Experts of a small language model.
Size: 9 layers, 14.9M parameters.
Below are experts of layer 5 (counted from 0) of a mixture-of-experts language model. Rows are named router (the router's row for the expert), gate (a neuron's input weights, with its number), up (a neuron's input weights, with its number) and show model dimensions 0-191. Each number is 50 + 12 x the weight over its row's rms, rounded and kept within 0 to 99.
Before each expert's rows: a language model's description of what the expert responds to. This comes from a sample of Wikipedia text that the model never trained on.

# expert 8
Description: Pipe characters opening new table rows in track lists, results and award tables, plus list dashes and some word starts like friend, who.
router:58 31 66 52 50 42 42 55 58 38 40 41 49 61 58 24 51 12 49 40 59 51 52 47 51 52 63 61 42 65 47 38 36 60 45 32 34 39 43 36 49 50 69 47 56 46 46 46 58 47 58 63 56 38 53 60 48 26 37 31 61 51 57 55 40 46 67 67 65 65 22 47 54 59 58 33 49 47 37 26 50 18 72 28 35 54 37 38 56 49 36 48 44 59 51 27 74 28 55 56 34 79 66 49 49 47 33 40 47 48 58 51 65 45 33 42 64 49 62 42 58 42 73 48 56 55 57 48 42 46 62 55 44 59 48 45 48 41 54 59 51 77 63 28 64 56 66 37 49 63 36 51 59 50 48 51 31 54 41 50 41 56 52 53 67 39 38 51 92 51 66 48 49 51 39 49 58 26 58 36 49 39 48 68 52 52 33 59 46 63 55 53
gate3:37 40 73 39 46 54 36 44 64 40 57 39 49 43 37 58 63 65 38 48 59 48 39 43 64 62 59 53 75 62 61 52 81 61 60 37 43 48 53 45 49 62 48 50 46 62 52 56 22 58 17 59 45 37 45 70 34 47 51 45 35 63 41 61 47 52 38 77 27 27 74 40 44 39 56 25 46 48 52 62 46 68 47 65 58 54 56 41 64 44 44 43 39 42 50 63 60 41 37 40 58 64 42 59 60 39 44 62 29 23 50 36 47 49 70 42 55 57 50 45 53 49 42 52 64 61 30 60 45 42 57 45 48 37 42 48 59 62 39 58 39 70 40 77 68 45 43 52 48 56 26 70 56 50 52 47 57 51 63 54 49 48 30 48 61 61 48 39 44 44 46 29 34 79 52 56 55 57 60 54 28 45 51 39 49 62 25 57 68 60 61 73
up3:44 52 38 43 54 23 51 40 32 51 56 33 51 70 72 46 22 38 53 57 42 62 38 77 46 50 71 36 31 47 51 53 39 52 52 46 51 44 44 55 61 55 36 57 42 64 69 41 69 57 55 47 48 50 57 27 40 67 56 32 48 45 62 48 47 35 44 57 64 58 69 74 43 67 61 56 50 11 55 50 64 41 69 48 71 59 45 52 63 64 52 64 65 65 41 29 50 35 41 45 42 38 52 40 38 56 61 65 52 33 37 50 82 30 60 51 43 37 52 55 46 48 24 48 63 53 45 55 46 61 58 40 56 52 60 63 36 42 58 51 74 41 57 51 60 58 53 35 67 58 57 58 69 43 56 62 52 32 43 48 48 54 62 38 45 55 51 40 62 49 40 44 43 49 43 38 51 32 34 56 92 37 60 62 42 53 44 63 43 59 34 57

# expert 1
Description: Verbs like is, was, were, been, became after a subject, especially in opening definitions such as "X is a village".
router:52 43 67 48 49 40 46 45 54 43 53 60 50 54 43 26 43 37 48 38 50 66 48 40 57 46 59 67 44 81 33 53 50 53 61 33 51 48 58 33 47 53 76 74 55 43 29 54 29 51 56 36 45 66 32 47 49 37 58 53 55 43 37 47 44 37 59 52 38 55 45 41 56 27 52 37 50 46 66 45 32 38 61 55 20 66 58 35 37 33 65 48 46 46 41 43 79 21 72 49 32 71 16 50 59 60 34 46 46 53 35 48 62 76 33 32 44 50 59 47 52 49 63 33 40 56 34 40 45 58 51 53 40 55 39 34 64 74 57 57 34 61 56 55 58 49 64 20 44 38 61 46 40 21 57 42 51 53 52 65 41 53 52 50 36 49 49 47 69 53 68 32 52 54 58 42 51 55 55 33 40 67 47 66 43 51 59 42 49 35 50 55
gate0:38 34 51 40 40 48 64 37 44 70 53 35 49 48 60 59 57 53 59 48 60 61 51 53 53 53 37 31 70 66 59 54 42 78 47 67 18 27 40 40 57 68 37 42 64 29 31 68 45 60 46 52 47 43 36 51 59 54 50 46 51 68 39 56 46 70 56 68 58 67 47 60 71 62 54 44 67 49 63 55 67 62 51 31 62 52 49 54 60 67 56 56 44 47 44 47 61 41 41 43 50 31 37 32 60 51 54 56 66 54 72 68 12 61 37 61 64 47 26 59 78 43 44 39 47 57 58 51 62 37 61 63 41 53 49 47 42 34 36 57 64 60 53 47 62 46 38 46 50 27 42 38 27 75 35 55 52 54 53 59 57 47 59 53 40 42 40 34 61 63 57 47 60 44 66 50 43 44 68 55 58 57 50 61 63 42 49 35 40 65 40 84
up0:58 27 51 47 36 48 51 29 64 55 78 44 62 62 39 27 52 39 74 53 30 58 55 46 57 49 42 30 57 49 61 45 61 43 52 47 61 41 34 52 34 46 43 54 41 46 34 45 64 35 33 55 57 31 36 41 72 53 49 76 52 39 44 53 59 53 43 57 31 52 51 56 45 56 55 60 76 51 34 23 51 55 41 47 52 53 56 62 45 65 61 51 57 53 46 54 53 65 58 31 64 39 33 57 46 65 58 59 66 69 63 52 40 50 44 65 64 31 40 46 71 55 62 42 45 60 62 52 69 42 58 47 51 41 68 65 57 52 27 51 56 33 29 63 79 45 39 33 50 41 54 51 49 63 27 72 49 63 56 57 66 48 56 47 51 48 66 39 49 66 43 50 68 28 27 49 69 38 65 40 48 67 55 47 78 48 57 31 31 42 50 39

# expert 5
Description: Given names and the first pieces of surnames or proper nouns in rosters, tables and lists, e.g. John, James, Ell(iott), Gr(ay).
router:47 33 64 53 50 37 56 52 62 41 47 28 37 69 55 38 51 37 46 59 42 68 56 48 55 55 42 63 31 99 55 49 62 67 54 44 40 50 71 54 63 67 61 40 61 47 45 36 60 30 45 55 35 52 68 72 37 40 42 50 58 35 56 44 31 50 43 54 70 47 19 57 63 40 49 42 50 59 40 44 57 35 43 31 41 58 54 36 49 45 49 62 49 41 43 32 74 51 59 47 41 56 38 63 59 43 37 61 29 42 41 72 54 37 42 44 39 55 58 58 48 51 59 48 22 52 59 55 66 48 36 54 42 76 50 62 45 66 45 28 41 50 50 61 41 48 54 34 38 52 47 58 53 28 40 53 45 58 41 60 32 38 43 48 49 44 54 38 57 39 72 42 47 50 61 53 50 37 60 35 56 56 22 65 52 55 37 56 49 61 46 64
gate0:38 56 47 47 72 49 48 59 50 55 66 57 51 52 54 52 53 35 37 64 76 33 31 45 44 64 43 46 42 44 28 47 63 25 55 29 66 40 60 25 55 54 36 65 47 61 32 45 75 71 38 49 51 47 57 64 50 48 26 65 37 59 55 50 39 50 48 51 58 42 41 60 46 57 32 54 51 59 35 52 29 61 43 58 45 62 47 54 18 49 59 56 60 58 44 47 41 60 39 48 54 39 20 59 50 45 48 38 31 48 48 77 53 31 59 42 47 64 30 41 46 47 46 57 43 24 45 54 53 65 70 45 53 36 52 42 54 44 50 40 38 56 38 73 61 69 37 36 44 46 67 60 40 74 83 41 43 47 40 50 47 54 50 55 64 33 72 29 46 46 35 46 17 50 41 49 53 49 50 52 41 60 63 65 38 63 61 62 41 66 54 45
up0:37 43 68 49 47 55 44 46 52 33 30 68 63 56 40 45 51 48 47 46 66 52 48 50 46 35 41 73 42 40 66 80 67 48 53 26 24 56 39 50 47 30 64 58 48 37 47 42 72 48 22 63 39 47 63 56 43 60 58 63 56 42 43 38 27 45 50 46 63 32 39 24 73 78 52 46 41 49 56 50 52 71 60 33 52 56 49 47 51 64 49 51 41 40 41 61 62 62 56 37 55 40 46 29 55 34 54 68 41 50 60 36 51 53 49 45 62 56 66 37 61 51 60 35 56 39 48 49 40 59 58 46 54 74 59 65 58 37 64 68 58 41 58 45 31 63 58 41 63 50 53 56 60 50 38 53 29 35 48 44 36 63 38 44 65 41 40 44 44 78 37 41 48 31 42 36 42 65 34 34 59 14 32 38 53 64 63 54 48 53 65 48

# expert 6
Description: The word of, and other prepositions like by, between, among, plus column bars in tables of awards, votes or track listings.
router:46 40 76 43 51 57 50 48 50 40 46 53 37 63 57 52 39 26 56 25 48 65 42 58 48 54 71 46 47 56 52 58 68 64 48 41 42 49 45 37 62 55 47 50 51 36 45 28 48 76 49 50 44 66 39 68 47 49 48 46 60 54 41 43 62 61 58 66 49 45 36 50 55 25 54 25 43 58 46 42 35 24 66 48 44 69 55 42 63 42 46 61 40 31 41 39 61 28 78 21 36 69 52 50 60 52 41 54 39 41 41 73 60 55 50 52 25 50 33 44 40 35 55 36 59 70 50 40 34 44 60 64 43 44 44 40 62 57 60 60 45 60 54 49 66 45 74 14 42 60 50 50 66 69 46 54 36 40 49 55 39 35 54 62 45 45 45 35 80 56 67 46 54 61 61 52 41 35 46 36 52 59 49 61 34 38 57 44 28 75 48 69
gate0:37 39 30 50 40 31 62 32 57 59 49 62 45 63 55 54 54 64 31 32 51 50 57 46 44 48 40 47 37 53 56 58 57 51 49 44 30 67 57 31 60 47 56 18 52 43 61 57 71 71 63 77 21 54 58 60 33 59 62 40 38 54 45 45 47 51 39 67 45 48 46 50 74 52 52 45 55 56 35 22 61 51 59 46 49 54 58 60 39 71 45 38 67 33 37 44 44 77 57 42 54 48 70 62 52 45 49 45 60 18 53 56 43 59 68 45 64 69 29 56 48 27 50 39 50 53 57 41 52 49 55 54 72 38 37 30 43 65 51 39 39 41 32 50 60 49 54 69 61 58 44 57 75 65 29 37 54 37 50 53 45 49 42 37 53 57 50 50 67 40 43 43 55 46 65 74 58 30 39 31 42 62 30 43 60 62 58 61 40 34 57 65
up0:35 57 61 48 40 46 60 35 55 54 77 57 64 37 63 39 69 59 50 41 55 65 65 59 42 65 60 54 30 50 41 55 55 69 53 48 45 54 43 64 53 69 47 42 51 61 63 70 45 39 30 38 52 50 47 45 70 35 54 50 48 35 56 44 57 52 56 30 28 38 50 38 28 48 36 50 60 48 54 62 41 65 51 35 49 51 45 61 73 49 59 46 57 43 63 41 60 65 52 51 51 76 45 60 51 53 26 54 51 44 48 52 54 57 74 34 52 54 73 57 65 48 51 33 35 63 58 44 54 57 46 49 65 58 74 47 64 48 45 54 49 52 54 59 24 71 37 20 66 46 65 29 52 26 50 40 42 62 55 67 63 62 71 35 30 43 81 40 61 49 38 51 65 68 66 35 38 32 63 62 33 60 43 65 59 43 27 56 60 58 41 46

# expert 4
Description: Line breaks, == section heading openers, and early function words or verbs in biographical prose, such as In, the, help, career.
router:44 36 64 44 42 43 46 46 39 44 33 33 42 37 55 30 59 30 27 42 54 56 47 50 48 69 44 47 61 74 33 39 40 65 55 35 37 54 46 48 59 57 41 69 61 34 41 40 41 51 60 43 38 67 60 60 45 31 49 34 79 44 58 47 53 48 48 54 62 58 41 52 46 46 56 37 64 63 52 58 28 44 54 30 49 74 48 37 47 53 38 70 34 23 47 29 62 41 71 36 46 54 28 68 60 51 38 37 42 50 48 69 54 58 38 52 40 77 49 57 52 46 59 45 47 57 53 57 47 65 55 48 50 65 54 53 62 43 50 35 47 51 51 50 46 62 57 57 36 50 62 43 43 58 34 61 44 43 32 70 37 46 31 43 66 46 40 41 99 50 55 31 45 41 26 37 65 45 62 34 49 72 47 63 48 39 31 42 40 58 60 64
gate3:39 51 51 57 65 59 80 54 37 73 55 61 52 55 43 38 44 44 65 46 67 58 70 48 56 50 65 46 49 52 51 39 69 62 52 43 32 45 68 48 42 55 42 36 31 66 31 74 62 55 60 65 56 22 47 56 47 48 58 52 54 69 44 61 60 55 49 51 40 62 50 40 56 66 62 46 46 50 63 49 66 46 51 25 47 42 66 54 85 73 36 30 38 55 57 64 52 64 40 41 58 51 61 40 54 63 37 40 67 43 40 47 49 45 41 53 57 46 27 35 48 49 61 69 53 56 63 67 77 49 63 26 65 56 49 38 35 53 54 37 53 58 68 33 71 38 67 37 48 51 60 49 34 52 53 52 51 37 47 40 43 60 53 56 48 53 50 53 46 69 52 43 48 29 48 38 43 83 60 53 58 38 47 42 49 79 78 39 56 81 46 50
up3:52 42 40 34 47 46 41 46 53 39 60 40 49 56 65 44 39 58 62 34 59 66 67 38 45 75 48 19 59 41 58 82 46 74 31 68 32 58 34 41 70 55 31 49 61 71 36 36 67 37 66 48 37 20 56 58 23 37 57 41 57 59 57 28 52 48 30 36 65 38 48 43 58 39 65 67 67 53 57 56 38 52 57 14 44 51 36 75 51 40 31 70 26 65 33 52 52 49 54 53 46 38 51 51 49 68 65 36 53 64 47 62 56 65 36 53 57 32 50 65 34 49 57 46 50 57 63 47 64 64 37 55 47 49 58 61 41 47 47 53 52 54 61 56 57 53 35 41 38 58 42 53 38 57 28 59 35 32 54 52 43 50 50 41 37 43 40 54 53 27 52 55 59 36 56 41 67 54 62 45 56 40 59 54 55 47 41 55 45 58 63 64

# expert 11
Description: Word-internal pieces right after a lone starting consonant, like le in bleach, pleasure, blew, plus taxonomy and chemistry-table fragments.
router:45 46 62 51 51 55 58 36 44 61 60 39 52 60 47 41 47 44 53 28 38 60 36 57 32 62 52 50 57 86 40 46 47 65 54 54 43 59 57 48 66 64 51 38 74 51 24 53 62 54 65 50 45 47 52 81 43 39 40 36 61 43 55 49 56 29 45 62 58 55 44 55 62 37 51 54 61 53 50 41 45 43 77 40 38 70 38 40 57 49 35 41 51 22 55 33 72 38 48 57 31 54 52 48 68 57 30 46 44 53 51 67 51 40 56 34 57 66 47 51 74 20 64 66 65 60 48 49 78 54 45 54 40 56 59 37 72 65 62 59 41 63 54 42 65 62 55 53 40 58 49 49 67 44 29 71 52 65 30 74 52 51 45 47 77 39 30 28 66 63 58 38 54 49 46 64 50 40 48 45 39 54 53 60 63 41 70 39 61 61 39 60
gate0:37 59 62 60 57 38 55 49 41 45 56 62 39 56 55 42 58 52 55 46 43 45 73 43 66 56 63 55 52 40 43 59 60 57 57 50 33 53 51 36 62 40 52 58 52 31 43 30 27 45 56 42 68 36 66 47 36 39 40 36 48 56 49 56 64 48 47 47 73 62 50 59 55 40 60 49 34 26 63 67 63 31 71 31 42 75 53 45 47 54 57 58 61 57 49 34 42 54 46 75 59 35 55 76 62 82 42 68 74 39 49 53 68 65 48 58 61 56 41 53 41 59 25 65 67 55 50 50 35 38 56 73 67 48 59 70 72 59 48 63 24 66 57 43 37 48 64 45 36 49 62 70 37 29 58 46 65 60 79 37 54 56 40 47 57 31 37 40 54 46 57 67 47 35 46 45 41 41 38 48 71 37 49 47 46 53 37 57 38 59 57 40
up0:52 52 54 39 37 56 69 61 62 57 57 56 56 56 45 49 51 75 43 51 43 53 44 72 42 44 20 42 65 63 52 46 40 56 43 50 53 61 55 38 59 40 56 55 33 65 58 36 68 70 46 42 55 39 31 52 35 32 29 33 52 63 34 48 56 19 72 48 60 22 37 44 66 60 28 61 61 50 25 68 32 61 44 27 33 68 30 51 52 34 46 55 45 52 45 66 35 51 48 55 67 52 60 32 63 40 53 34 41 40 52 61 44 39 61 51 47 42 54 32 33 38 54 46 47 26 61 53 47 45 36 56 64 47 33 57 62 40 41 30 55 38 59 48 39 47 45 72 42 60 58 42 51 42 58 63 35 55 34 54 34 23 64 38 62 53 38 82 46 56 36 52 59 64 58 52 61 61 67 56 37 42 61 67 54 54 54 54 59 59 46 52

# expert 10
Description: Colons after field labels in infobox-style lists, such as Rocket:, Grades:, Born:, and === heading markers.
router:78 41 84 47 41 36 43 35 52 49 57 48 33 68 58 37 37 41 62 37 63 53 36 61 50 54 72 30 30 73 61 45 44 61 62 39 53 58 37 43 43 61 50 56 66 54 58 40 68 51 50 33 37 94 46 57 49 18 47 34 64 63 57 45 51 58 61 62 67 42 40 44 49 32 48 42 44 69 40 40 57 31 60 22 55 61 51 53 52 55 36 52 43 29 42 40 73 50 58 51 34 75 35 61 58 50 28 49 40 34 38 48 67 52 40 53 31 48 43 52 32 50 55 35 65 63 39 56 47 57 55 48 50 44 45 49 60 40 54 33 56 62 48 46 61 41 63 33 54 52 43 49 61 56 57 71 37 35 63 51 42 46 59 60 49 33 49 33 76 66 47 53 44 57 56 52 34 54 58 25 47 64 49 58 51 39 52 43 45 58 49 61
gate0:43 63 49 71 37 36 70 46 58 57 59 26 64 70 70 42 58 44 44 52 59 73 56 49 48 58 60 42 76 76 49 22 45 40 52 37 57 60 50 55 60 37 54 41 46 39 23 68 57 39 51 61 59 43 29 72 43 50 47 43 52 40 38 42 54 56 61 44 53 39 42 43 53 76 54 57 42 53 61 58 39 18 53 37 43 43 41 42 36 25 32 58 60 58 34 58 61 79 61 50 44 54 54 58 47 70 43 49 69 46 52 58 52 55 76 31 55 60 32 62 52 52 48 48 48 53 61 41 42 54 48 59 48 59 61 51 57 61 57 60 45 45 55 37 70 44 69 34 29 44 83 44 53 38 59 64 28 38 49 74 61 48 54 49 68 46 36 62 48 46 62 40 59 39 57 33 56 32 57 40 44 61 38 45 47 49 43 58 43 76 51 57
up0:53 67 50 20 65 51 42 40 44 53 73 71 58 58 47 34 57 36 49 76 40 31 61 56 29 49 51 47 40 41 50 76 40 63 39 56 41 40 48 65 29 58 50 38 66 52 76 33 35 52 46 49 47 53 52 21 65 48 71 37 49 53 38 47 49 29 64 38 45 57 67 59 55 33 44 36 48 59 42 54 63 63 44 34 53 53 45 33 60 50 57 57 46 49 36 38 59 51 40 35 48 58 54 69 52 37 44 57 47 44 56 56 47 43 43 59 54 61 64 28 35 51 41 37 34 64 47 64 43 45 82 36 67 39 35 39 43 52 42 53 40 48 17 56 29 60 42 41 47 68 29 56 69 64 53 53 56 35 43 48 44 50 44 71 33 45 52 37 49 46 31 77 41 45 59 61 49 53 33 45 52 48 54 31 60 59 63 38 54 37 67 39

# expert 15
Description: Possessive 's and inner pieces of place and proper names, such as th in Scunthorpe, id in Trinidad, and master's.
router:55 30 60 48 56 52 43 37 52 54 57 60 30 50 45 47 39 23 38 35 61 63 34 19 36 55 72 58 32 78 57 46 46 74 43 42 38 45 48 59 48 51 58 37 76 26 48 44 35 43 47 38 56 61 47 83 53 49 55 47 58 30 34 48 37 74 45 48 40 45 30 53 53 34 71 22 69 49 47 50 62 31 55 50 58 67 61 36 52 42 32 52 51 44 41 25 61 34 63 37 29 54 46 59 49 53 51 45 46 49 40 68 56 41 48 35 44 25 38 61 47 54 57 49 63 77 59 44 42 41 57 53 47 56 30 47 37 58 49 62 53 55 61 62 51 57 74 26 41 53 46 50 65 61 54 46 50 42 52 49 53 57 37 55 49 30 62 46 61 57 68 49 53 61 52 55 53 41 52 21 52 50 50 56 35 45 36 66 61 68 66 62
gate0:44 71 58 45 37 43 50 51 37 58 44 58 51 52 46 61 52 41 52 39 48 70 35 40 65 64 65 38 47 63 66 38 36 49 48 54 46 63 53 77 51 62 60 54 41 58 55 53 39 25 35 45 71 57 61 42 29 37 42 32 43 18 31 40 42 39 45 66 40 28 61 65 54 44 45 50 45 46 65 34 47 55 49 61 42 59 58 39 67 47 27 31 17 49 48 67 47 44 56 40 44 61 34 22 38 50 65 55 51 55 50 59 46 56 73 16 36 62 56 45 62 56 35 36 48 54 60 55 64 38 47 52 62 66 36 59 39 67 72 40 53 59 52 58 43 46 47 66 36 73 60 55 63 32 45 45 53 25 50 51 63 65 52 30 56 59 55 52 51 66 25 71 52 50 51 38 70 53 56 35 47 51 58 34 62 59 44 61 45 53 58 39
up0:34 26 50 46 44 45 72 59 22 61 51 50 33 42 34 84 52 62 29 60 45 56 36 46 52 23 43 57 37 43 55 57 64 73 53 58 54 49 42 45 54 45 61 49 45 52 60 45 45 57 72 36 49 40 58 63 48 24 43 81 56 62 53 36 45 65 48 56 42 56 60 43 57 44 61 44 40 40 62 44 50 39 59 35 55 40 46 64 57 48 52 59 36 45 59 33 69 54 46 36 45 42 47 41 49 57 73 58 54 39 26 79 42 56 36 50 20 37 36 55 47 47 50 38 50 27 52 70 52 25 39 61 46 52 56 58 41 37 70 47 52 51 50 54 49 32 25 45 45 54 41 55 55 55 38 68 38 34 54 53 52 46 64 63 53 54 50 53 70 35 62 32 56 46 45 72 55 52 74 62 55 43 32 63 48 48 52 81 32 64 47 36

# expert 0
Description: Word endings and second words of place or institution names, such as United States, University, Historic District, and past-tense endings like assigned or released.
router:66 44 63 69 44 33 51 41 60 64 54 26 53 64 47 35 49 26 48 65 38 68 48 60 46 64 54 79 45 74 42 55 60 57 64 36 48 51 67 60 52 63 72 52 47 63 41 52 64 29 49 43 44 49 54 57 54 35 38 50 64 21 59 29 67 49 67 45 62 57 35 41 46 54 41 32 49 60 52 47 51 13 65 40 55 70 62 38 44 51 49 65 55 42 44 39 59 51 63 65 35 63 37 61 70 46 53 50 36 43 42 52 54 31 50 54 37 58 44 40 55 56 61 42 40 63 48 39 48 58 53 39 44 46 36 52 75 48 54 49 54 58 54 49 71 61 64 43 43 67 65 28 47 55 40 60 53 39 35 54 51 43 65 64 48 36 51 41 94 43 48 45 38 44 37 51 42 41 60 36 27 68 37 73 36 58 47 44 46 56 48 70
gate0:69 58 40 63 63 33 56 34 67 50 42 36 42 36 52 39 73 51 56 58 54 46 58 51 56 27 51 37 68 70 54 52 49 43 52 63 33 54 60 30 63 42 61 71 54 53 21 56 43 53 46 43 41 58 42 63 54 49 51 59 48 36 52 48 61 42 47 50 76 50 43 56 49 55 71 35 54 62 51 53 67 62 33 54 67 68 47 37 51 46 49 48 40 48 83 32 65 41 58 57 56 68 52 38 75 71 47 53 39 31 36 38 69 39 40 66 49 64 60 52 53 65 48 35 48 58 41 46 59 49 35 57 43 51 49 48 59 57 61 65 40 74 75 59 56 45 33 44 30 49 34 43 30 37 61 62 53 37 52 65 33 31 56 38 64 70 40 48 47 71 44 55 58 56 39 71 67 40 80 60 45 45 47 36 56 53 52 78 44 37 60 52
up0:49 30 53 41 43 65 42 34 57 47 29 51 42 40 27 54 35 60 46 33 49 55 44 47 39 65 53 40 56 52 53 53 55 49 75 57 47 53 38 38 52 63 51 75 43 65 38 56 57 58 44 66 42 55 52 43 34 55 48 61 53 46 59 67 51 41 56 65 50 46 35 53 41 42 46 64 68 51 50 16 64 37 74 55 65 48 25 45 57 55 45 63 37 54 71 53 56 56 63 49 37 64 73 41 79 64 51 61 42 58 58 46 59 50 53 53 37 44 32 28 60 51 57 61 82 72 53 52 56 55 39 48 38 45 44 39 45 28 80 65 61 58 50 49 48 39 22 26 72 60 43 56 31 71 47 47 66 52 61 49 33 47 42 48 53 45 51 34 46 59 75 41 51 59 59 61 62 40 77 45 45 58 39 33 28 44 52 61 60 54 55 58

# expert 9
Description: Inner pieces and accented letters within foreign personal or place names, such as ü in Lüdi, ä in Mjällby, pe in López.
router:45 43 81 44 61 52 68 30 62 34 54 46 46 58 41 31 45 47 52 58 47 68 48 51 59 34 48 48 71 84 31 48 62 75 48 47 38 67 56 45 66 50 58 48 59 45 28 61 50 37 55 38 48 42 58 60 39 32 49 45 58 56 55 45 44 25 61 58 49 56 27 70 62 51 39 54 40 55 35 44 63 23 74 34 32 68 59 53 61 51 55 50 48 59 35 35 79 37 69 47 34 58 36 54 61 50 31 58 48 52 43 71 60 53 46 56 44 65 55 49 56 56 57 37 70 49 49 61 63 52 52 42 56 60 58 51 69 57 56 41 56 49 54 43 53 54 72 63 34 41 51 49 49 53 51 68 47 49 32 69 49 43 45 55 62 45 17 29 55 48 58 44 34 47 59 47 61 47 63 51 51 60 28 71 46 37 46 21 51 74 50 67
gate3:35 43 66 58 49 63 75 48 33 40 49 41 57 68 51 49 44 50 43 62 33 52 51 47 50 51 34 57 54 48 32 45 53 70 44 21 24 39 41 39 45 64 43 36 49 48 34 56 48 59 51 66 43 45 71 45 57 40 50 42 64 35 48 59 67 37 54 44 56 35 55 59 67 64 52 77 59 57 46 44 59 54 58 53 26 61 56 70 45 45 60 49 62 42 48 44 51 40 40 42 16 48 42 67 53 44 56 47 75 50 54 57 41 66 29 70 57 37 40 26 73 26 63 53 28 49 65 66 61 40 64 50 50 34 70 67 72 44 42 32 60 70 45 47 67 56 46 39 54 34 63 53 51 57 50 44 69 41 51 47 37 47 52 54 51 36 54 46 53 60 22 50 50 77 59 41 60 53 40 41 29 46 49 67 43 52 64 68 39 31 57 48
up3:42 54 61 68 66 51 61 74 55 54 42 31 68 61 32 47 47 39 25 60 49 51 66 52 55 64 59 46 61 61 48 40 43 68 47 46 37 51 36 47 74 37 38 54 47 72 42 60 77 68 46 69 58 46 84 52 51 61 21 46 54 44 64 55 50 32 53 52 55 34 53 60 53 37 52 59 47 58 56 42 53 47 62 50 46 61 45 51 53 51 45 48 55 36 72 46 62 45 45 41 48 62 36 63 57 63 56 39 49 45 56 75 42 47 56 61 45 61 58 45 69 41 60 67 36 46 72 56 54 53 56 32 57 72 68 65 65 37 43 24 64 50 38 56 37 56 49 52 60 50 57 59 37 62 39 42 51 67 34 71 65 39 39 60 42 74 29 53 57 51 67 38 55 50 59 50 59 75 38 57 67 48 76 81 47 41 55 25 50 46 51 58

# expert 2
Description: Digit pieces inside years, ISBNs, catalogue numbers and table figures, such as 978-0, (198, 2616.
router:51 36 75 51 44 64 39 58 44 56 57 42 36 55 52 32 53 16 48 49 50 58 31 56 56 36 44 57 25 99 41 46 54 41 43 35 55 60 72 58 55 53 65 57 57 36 47 57 58 47 51 39 33 74 43 61 54 37 44 44 65 42 34 43 50 45 62 56 45 36 43 68 50 53 48 42 61 65 38 44 52 42 53 27 64 65 65 47 53 38 45 54 46 40 44 36 79 32 63 56 43 61 50 41 40 37 37 37 25 47 48 50 50 46 35 30 30 50 47 56 44 37 56 42 58 51 57 54 47 66 43 58 48 58 57 70 52 48 43 25 39 57 40 61 56 50 63 31 39 44 57 55 37 58 48 67 42 40 22 70 66 50 39 67 62 56 52 52 75 58 58 44 53 48 40 48 66 73 61 43 38 53 39 50 44 47 61 32 47 63 35 70
gate3:52 44 62 53 43 55 48 47 24 50 58 67 37 60 60 37 54 23 41 50 31 48 43 64 58 55 46 31 42 69 43 15 40 52 64 51 65 46 54 51 43 42 44 54 42 39 55 55 76 55 40 64 40 60 47 61 62 56 62 43 46 50 32 59 48 57 58 45 58 59 47 53 44 37 76 61 69 46 47 29 53 41 57 43 37 73 35 33 51 36 53 74 48 33 33 45 32 51 64 54 29 60 52 58 41 49 59 44 51 62 47 64 47 43 41 55 40 24 43 64 38 47 49 58 59 47 62 62 19 48 38 48 62 43 62 77 50 59 50 46 58 39 52 48 60 45 43 43 48 20 42 64 60 52 49 66 76 27 44 45 46 57 50 62 36 44 46 60 60 70 64 45 67 37 26 47 39 69 48 38 33 65 77 40 56 38 70 37 49 53 45 66
up3:50 41 42 59 33 36 32 42 47 63 47 48 53 59 60 41 44 55 21 42 38 57 66 67 37 31 49 53 47 39 44 36 42 44 51 59 43 72 34 55 89 67 52 48 65 52 48 40 39 43 54 62 65 55 45 60 54 48 52 34 47 70 59 41 37 34 34 53 34 37 38 31 54 42 74 54 34 47 50 39 50 42 15 51 56 52 49 63 48 60 36 56 36 60 50 56 42 56 45 28 63 38 48 50 59 51 52 67 54 53 52 52 48 33 56 62 26 40 56 27 45 32 58 48 48 37 37 10 65 54 58 52 37 44 55 42 47 57 62 57 65 58 61 46 48 41 48 60 52 46 43 51 51 58 40 53 38 46 63 57 42 74 48 61 78 44 56 52 74 36 37 44 66 45 29 40 56 56 68 72 47 57 48 70 68 35 27 36 49 42 40 36

# expert 13
Description: Middle stem pieces of common words just before a suffix like ed, ing, ation, e.g. exc-av-ations, dev-ast-ated, com-ment-ators.
router:41 47 45 42 29 56 56 36 30 52 38 51 38 64 45 38 58 31 46 24 54 60 40 59 53 50 59 69 34 86 23 37 51 65 55 42 30 53 42 32 51 63 54 50 59 31 26 25 56 43 50 42 60 74 44 67 50 21 42 30 57 46 36 57 34 51 68 76 48 37 44 52 58 45 37 45 42 39 40 44 40 33 46 47 53 70 61 40 43 45 32 62 50 36 51 35 74 40 39 64 45 48 46 51 65 44 64 62 59 37 52 77 39 31 51 34 56 50 34 59 51 34 62 50 52 39 50 36 38 63 56 48 50 60 24 42 50 59 55 43 47 58 53 38 53 36 69 24 41 59 40 56 54 33 42 38 33 41 59 45 54 47 50 45 52 45 54 45 74 60 58 46 48 58 60 39 60 46 69 41 38 52 50 55 42 45 60 66 37 49 49 74
gate0:71 53 41 50 62 61 45 46 40 59 42 67 36 50 54 53 46 35 48 41 45 61 64 25 46 50 52 66 57 41 34 34 45 56 56 47 44 55 65 30 43 57 34 44 77 44 45 53 23 19 29 36 44 46 60 57 49 65 77 48 34 60 33 42 34 34 50 66 44 39 58 50 42 52 59 44 58 26 58 41 42 52 48 46 55 52 46 45 87 50 68 47 51 45 27 48 64 46 51 46 53 56 29 43 36 43 52 38 54 67 66 52 28 35 44 43 55 45 60 25 54 61 69 64 26 69 46 60 37 41 40 47 37 45 48 60 68 51 62 55 48 41 38 68 56 37 50 53 48 73 69 49 51 42 34 65 68 40 26 37 57 54 36 55 24 41 59 44 48 58 55 57 38 42 56 58 47 42 61 30 54 23 52 42 43 52 47 38 63 56 43 66
up0:45 32 56 38 41 55 61 38 50 40 43 38 43 62 36 45 37 31 38 60 45 66 74 49 55 21 29 67 52 43 44 35 54 55 44 54 46 58 57 38 48 42 56 50 50 55 52 41 73 51 64 51 52 59 36 59 39 41 36 63 24 68 24 53 57 64 70 44 75 48 49 22 67 51 30 35 50 46 73 47 47 48 47 24 41 64 58 53 57 61 52 55 30 50 63 61 43 34 63 52 47 37 52 27 60 68 54 46 57 29 56 55 40 44 64 62 59 38 36 56 34 56 34 48 29 42 48 33 35 24 53 38 36 74 58 42 43 49 48 70 42 59 14 48 57 48 39 49 37 37 38 33 49 70 55 41 41 60 47 49 60 64 53 37 51 37 49 53 59 35 38 37 52 66 51 37 60 46 62 49 44 40 37 39 36 46 60 45 57 60 44 38